config = dict(
    init_std_router=0.0101,
    norm='rmsnorm',
    rope_base=10000.0,
    init_std_o=0.0,
    lr_mult_qkv=0.7,
    beta1=0.95,
    lr_head=0.0146,
    seq_len=256,
    dataset='wikipedia_en',
)
Below are experts of layer 2 (counted from 0) of a mixture-of-experts language model. Rows are named up (a neuron's input weights, with its number) and show model dimensions 40-79. Each number is 128 + 24 x the weight over its row's rms, rounded and kept within 0 to 255. Numbers have three digits each.
Before each expert's rows: "comes after" lists some tokens at least twice as common just before its tokens as in all text; "mostly gets" lists some tokens that are sent to it at least half of the time. This comes from a sample of Wikipedia text that the model never trained on. Tokens count by the router's weight.

# expert 13
comes after: "\n", " |", ".", ")", "==", " ="
mostly gets: "\n", " ==", "---|---|---|---|", " ===", "|---|---|---|", " F"
up4:116138127109087112108142133134118102141125058141116161129120135121119154138144115100118092127142094151126162114114100175
up5:105108112158088117118140165122102151134119146111117122132116096143109110179118108099122113140137149142073093113156141114
up6:137128143135154151101183134114111093110137107123127149129125113098116147108173121152143160176160111138139112133171132113
up7:178139118131134165128124127114110091129141151124145133106176095136145148153178132158082151129118073151107164145152116127
up8:114122131138131128090109107112152131120158113088132126127151138117121109168133149108128134134087122080160122147180126114
up9:076106123106150167125172117136102139160131087141148114102123136152142140133128117171129091125087160165091049156091119157
up10:140130130120104122088161117155103094121179137131107163099098123136138153117102101145106130125153123129113107139117113129
up11:140124113119141121109112188125119139099139151116132119121147128182143137137165147120110133107168110111083154106184106113
up12:125122140192123088122137136067119084104144100110153167141131108153144158107118118149092125122143117150130079185134136146
up13:090103105091151141143128114139140115134116098122120120129128126134105163108163126121185145133130133138076131125132169112
up14:119139135155127095149120107146118158147084157122126138118137126118156159130123118133122134098112120148164101121125126135
up15:150090113142143159122115140096134130169163148147088127153125140141109133112174131093103126117157090150130118117121112120
up16:156114126134120166134152046068161136132121139113136142162144141130085151170092119143106117117137136149135098136105131132
up17:108094123163138105123093116131130147155097154127141130078138159116115131130142112121183125103122125163074140151106141122
up18:131114135122147140104147138163110112184077098141107162108145092106144117148111160160114143071116123126128123136174140112
up19:135117110113112185136174157124149140125138140101107134111123135131075130172123169137099156115121114140147105114103128097
up20:099086135121112078167120135109158130137094100134129145106175089134130143121139110130120175123160123072120162123146149131
up21:103139157115113130144083099103128131141099147147165117124130157109106094144132143110136148090148120115190130140080140136
up22:143172147151111129136117098104166175132134139107119156046176099128141121146162089147100172085128095158117144132106143160
up23:151115145163146192148079106160142116130156131141154090150124094121089161121089127145151126143140145184135136138135093103
up24:102139159150155099076125119112124091131148162085140094138116109126080139115144139102106119086164106129147150142100131145
up25:123144117151099137110115112112132124171163096095142091138149117131155103099134114133095158074126146076115130079162078137

# expert 8
comes after: "s", "5", "4", "3", "6", "7"
mostly gets: "/", ",", " /", ").", "\".", "."
up4:092154144121104124137156118116118089138133147119125090120084092097147135130181156098156128130093132120124069089114152133
up5:095135118166130123137123134125119099122190134143131134143107079137141120129107151139165129176116131114109103143154146140
up6:160115134062146108131162150224153137117127178167117117096107081151125118134127141147136106122100104115148127093116147151
up7:093111102121131134143133150101146115116139144107134089113132164144134126119104146145086122120154129143111165151106122130
up8:126106088135158076111108108119128111126114149119126134083126122157117092083145105062091145107150083136137089128141130141
up9:083175087126150103171115102097138126124128119087135117148152105147142143105175157123119096138080109143204113106071101115
up10:077111115159086141118091159118125153146112161140142103133135126096171120069178089117137134132127162129113125116118111128
up11:115094143145174123101164199126142099121060095108130134105141147099164155128129131162185099125118148110109095152135160117
up12:112117130101086143114139113163136164151113168109167100110125119148137126081120148159101113103131190123171100119132125116
up13:099136157142113138150141115143170096135084126080109134072131173135143110168110143122092122163142133111119148114086154138
up14:123162144090127171123120090105111115130149140112147116128080112109109156089141146091136127122107121118120156106116110114
up15:094120103159122146102163087100133136143149126134142137148147159134176137148172119142119142115164138082120126083114103091
up16:148104145139082087124169100110157135140158109135115162127171094120093098110122135110139137130124141124149096098090154091
up17:114123129133169143089153120126114149155155090152133092154148159134108135141139181093152132111138144149178125119120132155
up18:115114153157139110099131118157147152089113114124119135125137090153117108107105125078122134145061141117139117114143142103
up19:080120142121130121135130153153179108143186091182143134155117142154125138110128104104097134145132084140108114140125114103
up20:150114136118131106153152110118105166127120139067150076110155151124142127151174179190105121134104098119101099126117115104
up21:144097151144099132132114171141134105078138142057119101121170140115144108134169119129123134117144099129151048090170104137
up22:156140137143130151127084171113128138055145089119122134139099127124139128132146149102098124127151173129148143134114124073
up23:141139108077148091139175088139128152123134100114114088156170111148157123119133134120104098086167139109111056094138161102
up24:093130150129171123130178152155158142139120092141134168121160118115121135125129146096149132176119105145163124110143084116
up25:138132158124118139148145136143150162152146157099163093129169125133104140095121129105151141143130135106116100119137116148

# expert 9
comes after: "-", "|", " Born", " Total", " Genus", " Website"
mostly gets: ":", "′", " area", "):", " code", "present"
up4:108174164086141083132128093133097110077127135138128113155114113153150132063173084130101086093108123122142101132134203115
up5:148116124086102117118126115138140103099119142134138102128119119111112112097131127129109105156144122138147055096136109160
up6:142123126106145100080169154159119102177146073101120152102159120110148118125121096150168154132145043139151136166143134128
up7:135125167106082120122093084140136115141128146116120129177167142116184089108139136173126141103156131098153103130124118139
up8:142131112116143187134160116105126156119066145134144074063160137139122123118133126140141097113150115153123116139126131166
up9:116102180046115145117167158129114138117152123094203133092148117142156122118147151167116125100135149128099143165054107173
up10:140177119120101123107137101092114133137112161126112164115155095131121193150120086124129155152090099084121086087169121148
up11:147126111121125120139161067109133154118103122090134129172090074126130123110111119102142137123114132149135136138119150147
up12:121087119152107104120107130156144139188105111096133096141141138099111157076179121108112144138105107113108087128087144131
up13:114115091126123123170115172112128108102110119123128087115172157070139157138081125130165098126139144130111096102120167093
up14:072131125133126151139140125104082143111120115150121144115133100104104139164103134133101111122127104181073109115088105077
up15:129143169153132143123151142147149151123181117106149120136122119144133151184163145170148105130125108148124107139135183130
up16:087168155136118094090089096161170124129120122146111131142142119100122173157135140135116151130088156151135099131129132111
up17:118113115143127150059148094171102099096134164139133117128141146108130171184137119151125142152129105132131049099133083126
up18:151111141138089114095097147128118109123106153158127166145158146119094089129122137131114146135150100116160090160163119134
up19:149148147149162145123148112137115136098102120167114107118145137174108157138116135075111119095160143183118152102102154132
up20:130097149102090124140117142105136147119060150170147144118136111110128122165131152152134147101126123158114074111136141171
up21:118160171137157141110127122104139148142158107135090105124165109142110140112125159152138100111111125130147112137126101114
up22:130143116131169167130186108094130108142106147085090192067106123156141150150127147124099101152171102146132094160136145145
up23:101165109137144100128144122097104138130116141111181130171128087156155122158090113144127130087177109121129106133117109112
up24:132144124104148123130128162086165119131115110163120135128132106098137184116117126096126091131097145159168108124051119145
up25:096100143130121137144089081167124111177192124115110121099145138150122127154065147130111097140111103105125109149124130158

# expert 5
comes after: "1", "w", "0", "n", "\"", " /"
mostly gets: " (", "(", " [", " (−", "1", " Con"
up4:109131102133131161116152099168140086140084129162113150107136148143143150124136120080149155140119130166158141129105129116
up5:153122141139095155122132169129141112091108127120093115124138095115166148131141105132090126157156113122157149161179150114
up6:139123133123142124156140103152093124161165132116063139131164124161169140114110087114129111125112126186120091131118143094
up7:130129083121144135151116116080113120147095163132145117138145104063120162103155156182144147160104145186106075175135129129
up8:069110122151151139119153173111124169167078100136139109147165165136130111125138127151128118135140127139144077074119137157
up9:114138126091153126121144164096154148109135074168136079111112133158107138141132117088104129120130169173106142083120139086
up10:119165185079123121150178140145098115097162151134165139138122113134113151153139094142132106133146114128127121119107138127
up11:173097111133115089122145124108152113116134147151147092139138169140128145131133115107114120111132045138116127135110081124
up12:083121147130119133111117119115115118127154124097124141126159128078133081120145085113129092146151142100122110113114137127
up13:143115130169120118124156123154132171076118132140117135141148118124111112180124110104168115154133117089156135159141086151
up14:133141158096146125161100101112109113110108140117156091094105128184159133104128151131137127106133122158152107150099094130
up15:097176159106123127141141139135140139175089157123174123124145133133156139105149162135151152141137158106173128130131127131
up16:153128143153151150140152050183125152083097113129121131132114118131114133179100111195112157127138125145178124099156120105
up17:094136111138128124143169082111131096136136122114116080118123144158131157125170149169149158085156117095103150098147190150
up18:158139127114140107118125123119175133152120106130148115133128089101176141111125189102154106105095157170160120085111129132
up19:151110138091149145124106119084097133109070127147136125132204104116104139101125126122164108149142134089159142159134131125
up20:124137127113118118115110136190121079159139118127122112123117116165187172097128155110152144113168146131126124132146169112
up21:164152141117081123143122112086137136147105104125156111141128191137095149131175115149097111079164122084089153157124150147
up22:131158131132077132101138089109145136143182136149097119105113208128154170143124097103133140164162102160138147147088107073
up23:142122145109106085126112146134147129114123136126141187141123114144156149162153096111114147138097100115104096148110148167
up24:094137125153093142143133118105116107117137124088091129089142108084123103098094133150129148159166112142172115131130112119
up25:149093132156132115129102150130137134171166149122169164130171111115156128134147097131105119140148128161119131133121148095

# expert 7
comes after: " the", " a", " re", " to", " and", " his"
mostly gets: " back", " former", " later", " early", " first", " four"
up4:120123111167086137126110128168127128131108145141131108151154117160154165172139083118126142112110150120159109121153115121
up5:146120132101117170146168096107163084095140146114152086126096120103111164139131141111139045153142120125136083147099143144
up6:134167083103136105120132130177135173117119090108105108131138139118136144118169147122170113111107128148175100113159115110
up7:157156128121107161134148148144116113113107125106126130093155109089080155101108140151108193135122125121132134138131131114
up8:157152144127152121130134141156119113145149113060119076108111104167130141099130104127195114139132113132174078137086079120
up9:123119173143101116107136147142173132090151132157112159110131162091142116111108145120179093143163145152112095161147123154
up10:141145135130120125061109105161169180122168138132125151165158128079152132144185110120118113133111100158155098128147154101
up11:087081185121132143136149124152124159120109139130149084155104114148131128167150133115153109136162131144115134104110118148
up12:118095148160133146143123122186149126106142172156121183146118142129138117123110103127156131048120143098096119143075134141
up13:130123137135171087102128124140150151121107158122148128136125141173126119119190131094137103140124116147157099056152108157
up14:100125110122139126127136133159132114110120165141134168151131138068077141121148076146165153115147111133107081127144072155
up15:108110131086129115091131139102143165127106165161121124104112110111130107155090142106107134125145142085156144111146157135
up16:129143075146099114093103138114110138118104164118151118127118153149133192115123145172136117143140148132133111132107117165
up17:107107115121154115097122113079098121113096103131131134147126130134105174164123153189114116129164160197117111116148157134
up18:114123122115158144098137132133082129112166140123161157152134140154134105163162134133171142111144135116138144095092146111
up19:094159113163095092143161114113119152122137132121112105117133121079160104144115167108163176147136097146122101144135115172
up20:113174141132137108141190075128128105133156155094159126123146181123096106127125102172137148187141134128148128127136122126
up21:144122129117112146083126123138133121136126111165099154113171159130126137136127112135121123131116152145137115138131127141
up22:146106125098112103147118098140112117116100146150118127168132157152122090128117122143133118104125120138095126128156049102
up23:138101123165130106103155112129151119111133138099158154136127141192133147159161122126148162096103129138088079153143127138
up24:143130130147127079141145140119138132122112143076122108112128117125131096123171096143143109151088151135120119143126153081
up25:095089111102134079131123145154157147134087145154121165147139157090132119135128117150156128138107110145109134126109111098

# expert 21
comes after: "1", "9", " ", "2", "8", "–"
mostly gets: "9", "8", " its", "7", " Jr", " Se"
up4:117169103117129128123155105124106144121145172145197051106107110121174166122140129123113115150108113125161118106156113108
up5:120140132097109093159117143111160149156138160144101145129172165118174112133118141159157108114105161109110180111121136134
up6:162134141120106091117135164128137144081105150122093112095160151099142187095137146161113144121100105165119137117092136150
up7:060170099105115088114146109128141099149149088185130126123151124111147121126166142161124142125132142167138138136109113130
up8:094174143117136105107099116139143113102121133120157130113080150118189164122151138130112131185164103148127075137115128103
up9:111124141112176126136136146126109132115137071139163083101134137160119132079128119092123133152107130219106086122068138111
up10:134108095147140119059108110112144132132123153146118155113112154149129102113160156129132159118141148082134117124145133075
up11:107084109134064118125124138147146129111141118172096143138131142146177137068165120119114112068161115103142092114116097108
up12:143104095150105127099097083102118133147138082134116098160126128094074127164188140105153140144176106171121198100147144100
up13:112153139110118116092110123134134123134139162152132076134114161168141138108106127094121066104152121135135139151119083129
up14:129146170106122139118113129114120125175116120117132140138102160141136111109128086118107139097164109148160085168172128112
up15:117105176095158191079112116157171110160131113151159082128141114108092145129122127163149125061100090127136115159110139097
up16:144123093138129186099130116146101149134121160090108116115118119128081121129123165120144146148114107135118088121075147121
up17:159143154075105144105156077145106127129134130132163137137151142120126099138123098142142170129094087130103144105156143120
up18:166117134113135155152060138120153139107088109132159108125111128130125163123145124094135102116111136103145115116118112144
up19:151126130141130106146128109109145176167115132119148122114128063095116139141103168134121162125138092116102118146138124169
up20:114103148087142127130114143139137158141122128135150131141169148156143125110104095144096111152102118171142095156096131104
up21:113130129115123121144101090110129152084130129093129159150101183116147144117119139139138121135095112169103115137147135133
up22:162125127119148124103123133076139105129134113135157132150126129120107140147130120112121093100146142111119127081120093117
up23:127120074111135130148153143172194136120130114145144127174152131142110117129116109103160135143134090121096170082093141148
up24:096172132138122158094112105114122087104143118093159136180139110137107193132062108108141111151156135118120116105111128135
up25:126143129158104118134133117141104118104110154085093109089106117112157052138137129128164089151146148097104105156141141090

# expert 18
comes after: " |", " the", ",", ":", " of", " in"
mostly gets: " New", " South", " North", " Po", " San", " Cor"
up4:127123148128140152128114171146127133146157144176145110143128143147128146139112148152128121173111106148120108148178112131
up5:109135116162121139142130136131151116203099154141148122174117139101159116124182129123101121134116086103123117118118105139
up6:094089095120076132074095162105173106134134104119121144121112113147104158103138134116123188151144127127115131118089191111
up7:126152166128136152126121141117140160152112137157149064120131090102127097131115117163126135110098141118071139127103097109
up8:147127122086085133133111138128134156114108137093152133142077132108149120158161073136142132132127092166160123133140110129
up9:114100104120140113142143149103152150140164126111163147109132099147109155134131173166102104108114112172145129108160116166
up10:119097127168174138142114131131121136141109139113113130126098144092125191166135152165197162141136084111141116158119117125
up11:103142120119134110152119103132083152139095138122137135136105129135171115120142109113123101100153138128132129104138140158
up12:087116113140133167128125127120120154142103081151133134127127086158168118145112099144129129093112078129118131110119116096
up13:114101138103130065157150148114128140147136118148131073134117104146141122138154160162090148112117110153134091123140115147
up14:096155115127116156070104124123157112098154122127100130169109153112148123148112177151096124096136111081121103105183110129
up15:138083114124116127080138165099138098115112140076152137128147108105108171099135125102091140106169118152120117118112131171
up16:176105104120121169134124097127098170175161149142127161139120124135137132131120140139097156149149184158108133151119084122
up17:163126130101080172137106128119123101127129123140100117131162111110129182153119129155141136125115136164143105114106133130
up18:103101113111100127172164113114126163159112131137129110167102144148134085163137140085111165123127147112118144110147133135
up19:141123154109128108186115102155142190123139147149112124149161102127104129142170114130126082122129110133115120131159170134
up20:162134154160118095107150122205113113133169172097146113101107135073145137164138132136074163102133110146068111117132154097
up21:153126117104136132121079141099128119119094090145120182128157129144153124152128130125133118117135130084167102127152128127
up22:132110095156117103076135134122131129119132098149145135119104116150113157152144138162151131136122132130105119106102134123
up23:113111117097127127121133100120155113105168130138124168162113094133128107147134167131087141146168121149107142133126106135
up24:115083118122155154151159130149126131128131133142121160115142135132079125136088098131118134062115127104135113067135099118
up25:137134099118089109146113168101138128149148139135113137099108158117129132114093127114124140112125128108131131127138126163

# expert 15
comes after: ")", "0", "3", "4", "6", "5"
mostly gets: "–", " |", " Win", " W", " but", " Jan"
up4:107148127109095067137096114116159105116134150112116141181094095184100091116100154084153090140140102085118173072104103105
up5:139145102104155151144118134128113135116121146140108090137111134134159114128162096160093105148209107121115096138124151140
up6:162121126132180168105150103123138126098099095116146086103116113159166123101120119140159121109109137136152051096156170087
up7:110101124165121125101147106150123134168120134155151123110141108136088121132132143092143115086142173108130145104121112139
up8:147150132139134102088119100129114152118087158101141171099111136117121118179134126124138128116130144080150120129108164115
up9:107144113150127128113138087095126127087138109157179143128137093141087105134157143132113141116122146147135142142131113132
up10:089116120107131098164109139114160109095119094110102149086148091117149140119151146115154141100134085131109141131145170116
up11:120088105118129172143072094121143163121118122154124139131191116150126133091126155115184122151132155170142114115133131115
up12:117136145174160160162143121124165134139145128140138130141146123111114137142152128127106168097119107155141164154125089130
up13:171126123097139095093127108123173144117149140172157113153086079127145128141175095122107105083122092137109143144166143168
up14:120100165134102081118132131129159116105089124122109092126171125107133136085106128154122087150176107106145139098144072135
up15:133102089150123143139149089140124158143116157137168127135121097164136130145088132140046150158130109094112133156162135100
up16:165124128160170148117110107131133167151149134104122122184137120145120135139131144141153156113135122108155163100123141120
up17:127107119118132110141137136121111121143142106132137123165178123164112111126140133148087120145141111137099121127131131135
up18:121113113160124142115144121139097118162090125132152139097139121133131170174135129120171088144144110139091190149151112125
up19:083140146123125112127146091126155156170128164146128140117134161113070098175140111103050119081110126123111113080146166112
up20:097155124113154065100193132131116138139144182121080146122121119143145173157119138142130146140111143102148123136121109141
up21:156128151144169130130113132130129094156145111082082137155135143168162136132186130157106107127127123085150127123133107103
up22:120155158107127117134138172085092179139113122169160083156169127163120075119161135158116154112126092125119107154115137089
up23:150124099148086117127106159149147124090156100140123084131150090057146137154106128132111141081133138111091127148113083124
up24:162152102095114157162167111139135133109138128084135128148174137101120159163162090125146141096135108076170147096143198105
up25:134124113124122138104105124097124129129157115088111104191120154105118147128149156117135090162122135150098152142106051149

# expert 11
comes after: "s", "2", "ro", "ra", "0", "re"
mostly gets: " city", " town", " her", " Gla", " soldiers", " women"
up4:150098121167103096142144116151142166191154114109138183085147084155153145159163162132186123167124147152081097103099136127
up5:114107112130142149085135105123119157134084111155109148121169100147097137112137111121104130138137142087110142121112135156
up6:108117127152155145096097135140151124107137180147128150160126122114108133156065181163130104083098134175110168162123126180
up7:118149146089139101118122111128101140084123129160143133113157124130123126111149121150143131148078128119147108137071107125
up8:072170114137110136147111156139121114149159121114108060152096117143119137155131178098149139154151128128098120141123176128
up9:134135134155176148164130128134122157130094124147142103133191189135142136139145135160104136106152155128129106124117097166
up10:130157135129133108117111152159078144132151157113136147141119149127134104131134137115112105141152112156134075119106133122
up11:077128117123065105079121119120165094109128138138113191150147119165172127160193133146141151106148110088101141094176090125
up12:113110144129130128092122088143172123129117140137125128154164131153137162086169131118144124156130134108137142132121136111
up13:128086107128076109149121135162124153158159136117143141100091137133131099114167141144129127089135123138172125080159136133
up14:112110182128096112151114127176107112091103111083135112145132098107132174106156104105135136184137099149123116114119111145
up15:129134127143124123107138121106141116156100181119126125135128109066142159090082193102135137126134108098145103113163093140
up16:103148112111155098108100130107078137121138122127102143132106129153147117125127100146104123113171151134115118073123143145
up17:133139120084124116065119135117129117102119104152132059162112097139146108086107119121147119140122072137132148139152130121
up18:101122145115115136115080111131115161105098097118106086137155153094122107094147097126153104133149094104090119107138114095
up19:159123089157131094114133163137143139122084071129127130100187159120120133135151141084114127174119136144168127092125104138
up20:096122137136102127123143155128189153169128109103088185107115150138150137123150156105148127123165181146115114128152114101
up21:145129162171167142120172102122145103066111107107109093127128112148147131173131128120108145151152111107113150134099142132
up22:118117103138181129116157105113144118125132112122127148121096129098078087165119139136154103112152098149109134129119182115
up23:129109151174134109126119076104140127156121101099157122108145134125132117174134125104156121141092128137144121127163169154
up24:087138140139128126154105145084133094143187117078134185086126174080102105132164112115145116104171112095128107153147134124
up25:110116110123132148127128117117119111161105100133117147151131118126123159089164124108118118170125137106116095119118140078

# expert 16
comes after: " ", " the", " re", " a", " \"", " Re"
mostly gets: " part", " land", " Col", " Mark", " rock", " Green"
up4:122106125136084088111151180133154126109142113110152116110122122121143159117145111121095150149180175113112132089103166110
up5:149164127122111130134128150108119092109118150112149130097117097148102165151126099129115041136117106160161065145111053149
up6:116121151142074166110094101104114163133122125110102181085114126119148092180159171177144136129134131140120119102172185122
up7:126132135138131106135153124090102114170148125160132140120142107115103141154111154108123164125090112124121115109113159148
up8:130178120147145097103135148125105158117165176110122174109106152165112137134148125144130112095111103120128144166134148166
up9:102103120152114154168113163110110111162062104161139058078122098127159111138133163135114095115152077126126118106133114095
up10:129124130116125123130146137128120140115118106134129121118162127038092153141167122126116118130179160149136126103100150163
up11:131105146088120104146161135127100182089112135125117155114152134110132109149113109101132113143172157138108144110166130159
up12:114172165071130130144164165075141119100087084157126140110107144104175125144106106122093107111157110082082128126055130154
up13:137151130134121112117139153117108119137159173114155122106128114119140110153138186101152104093118125096130091131151143113
up14:164129100115113104092099146133149162101156118149129118138147102158112110173126121112116091136112089125108085154149133168
up15:118118109110115105108112147116110122172129149108132133125087092156100107123122090111131131132093120131124139124112111145
up16:150153149107153126155128133083142139131161121096160160104131140129107130173137121084109157179132102106107092130073103090
up17:126166129132108165107123105151139161153118180133138108165188169135131113119107141105114132147142133145150119150119127153
up18:125148140140080118106110123161158140146155081093105157172133158122144138142106108121136121169125111135078149130128083128
up19:168175074084169149155119114095074096126139134158138166115156091166143168129166145139161078077179109146093144125157129118
up20:147110131094133135152131123124122105135144109098109093092129087125143113140150116160120133189099122108113122097145101108
up21:103120103122152141078150138149125143115106155136180145103155113141133100136153099143154149124117135113111103109142097161
up22:133069124076114083132127116115137139180204107147161134093125118143131129088132143144124156129157147156102081104113117134
up23:172112145101145124096140115125150135108145103142134143153142144105130138123096123146139135109130102165132120093126088148
up24:112152122158125106117144128141121134128092116099146108140127123131099114096132113158141185136121129153176123133147096124
up25:128165121109143130133080122131153127074132119163107122102129134136129104148155089111125138120116133104117124093140154111

# expert 22
comes after: "\n", " (", " \"", "-", "|", "°"
mostly gets: "In", "On", "The", "He", "Re", "An"
up4:061089099137161120131137156154146125125114182104155144138117095159099077125140068121102100134104132111079114124145202149
up5:114131121117148149154144136111142137094115162112154102121136173138141124119133153119132131126156163147122101154135166127
up6:139151120115138096136117125126146081104091125139133097170078089120153137100147146110150151131172184131089113133082129145
up7:115110116097087189138164160134143136089129096074129151092137114133145147123185148149117140121114115145111103099119132159
up8:124112102114076134142154105132132103098123106104137084169118124150105112113118118119126100116114110124111141142121140099
up9:108137141102123126151174170136140114091157128127132109141096085107158151136165136107113184110117135139098115110113129093
up10:063108112106142128169146133158151150125120071147122157088132108146129156160168107124110168122150118104122148075093139103
up11:152121143066119079125124118150120122110127111134101120113144152128132133092157101135148112136156093124112134145080131126
up12:120140101070159136141096102087142114134111164143093117127117109129144143084109162134163110136127176107117105136132146133
up13:142180153160121186140133154131129115127172147147163122130127164116104153149153109156151129109132078143064149128138139158
up14:143128145138158117085163084123133128108165126094152197142106135092127118109124109101088083153173123103151123116150130113
up15:151167175124133094148148123133125142143154146154132120138119163107124107068176110138103128173107175107149117124161132112
up16:089101127118144117131122095133139103091136077126147166168142079140140091128131124176147129137108113126100137108153139140
up17:136131150153149118134173142123110130143144124158099133124115118130128124125127108083090106144116193188130086133076084180
up18:133121155117135117176137133176122088134122147136126110146147133142109111108109076114147185106129097123136123147175146137
up19:109126152121144118129141128119154156153116109108137113104144122128112125131165111130147110123170167143122149130152137103
up20:115093113101093138107124122120129116148137135126057154155151156123130170127131099156130156140170116129092122109143188149
up21:123141124111129135155130095091154126140195120141155136143171104143166082154143132115139132190139128156154110079128119126
up22:137148124140091144119084121099126124127165135111119128124123137161158154158146145110146134121113121138112124127136096141
up23:140121173116125119133149141111125141138154129137138140159161110104141093140111097152125117105125123103129098123142138183
up24:167080101162146137172114112138149162114088107130116081115140099135089103111100133086135125087110142061119104110144102156
up25:140127137137128154145121099086138124123088163129122135179127165140127151105109123070147109127083120133137077121153109107

# expert 17
comes after: " the", " to", " and", " a", " was", " is"
mostly gets: " have", " including", " will", " like", " than", " use"
up4:159110119153092112123087122109143123179132184152109076157163126126159148141080149099165169108109129084160138084099164137
up5:115169109079132094163168161084139147110128153118129131108092148125126126117130161123128109138099125114171162144094150153
up6:131175114129125110151130170151090158133140117181169120130095126119138126117118170114087131138143157092144166112177112152
up7:166133090134121128121107136140161109097149139111138115144131130138158155123137051108138126119178106122113095142133141151
up8:175121153154092148159097147141136104129158179126112109168125133136153141105103119170124088142120134119136119115102150137
up9:128132109117111142115130127107150121117139134115160105111181109148174109177120152127099154122125102118062131097140152095
up10:128136187127168129126153098135143139139097160093122111143133116122156141133121124137139136120156113113110132120121147108
up11:127126112166106134154155074116140155106164184118109125170144102132141128129143127127153133140118122080170144099124111140
up12:163127132130129155112191133125120082116124144104152074078137126136137115110130133115162173114148104115132140133150117161
up13:117136093105109120131165152113147136099127147122147164149103115152137129164135104107122145169123130121160089162105103138
up14:132143103083121126116134151121095115079143136136143119152139161165133134133122141135109125119147112093109084143149150080
up15:118136113125151131121172149143133128136148135133121136109102126118162128147169118058119149148115139136130169156153132155
up16:099108145140138122118106089127116124127142101120123141141157143165157177161113179103173097150090121147115113154099116128
up17:134163090107137131127154139140110130149122129137123120102118131162104159129132145110117118126143107134107124112128090112
up18:159144114115160064142131122135151082168144111094149103154130125113172132129134123117105102107110142095094137103179081173
up19:146119136143100173117088115107135143113126157137127151126103095149118096155089097081133130125131147111099120128117107082
up20:113126098125145141131126111150092117107114135150132094125061125118092136182141151108115160131150124148139157130131132138
up21:134139139105080070131148141117129161113175080136133083143146126141145167128161128113147105150110121109128167143110163129
up22:108141117159109112107131109091120121152064156146165144162115137129154129139138101113088155105113088097116150144124108168
up23:119142101102120108126133115132124124159072140116138151080182098116124126102166166115112126101096137126102127115097120138
up24:094151134144132142170141115108081128164111136110107122088127138133133142145120162116155151150113119106106122102149108161
up25:170116123118102126132129098119163173135178112120133145133153100120126135143094132132116117121157116138118154120130119129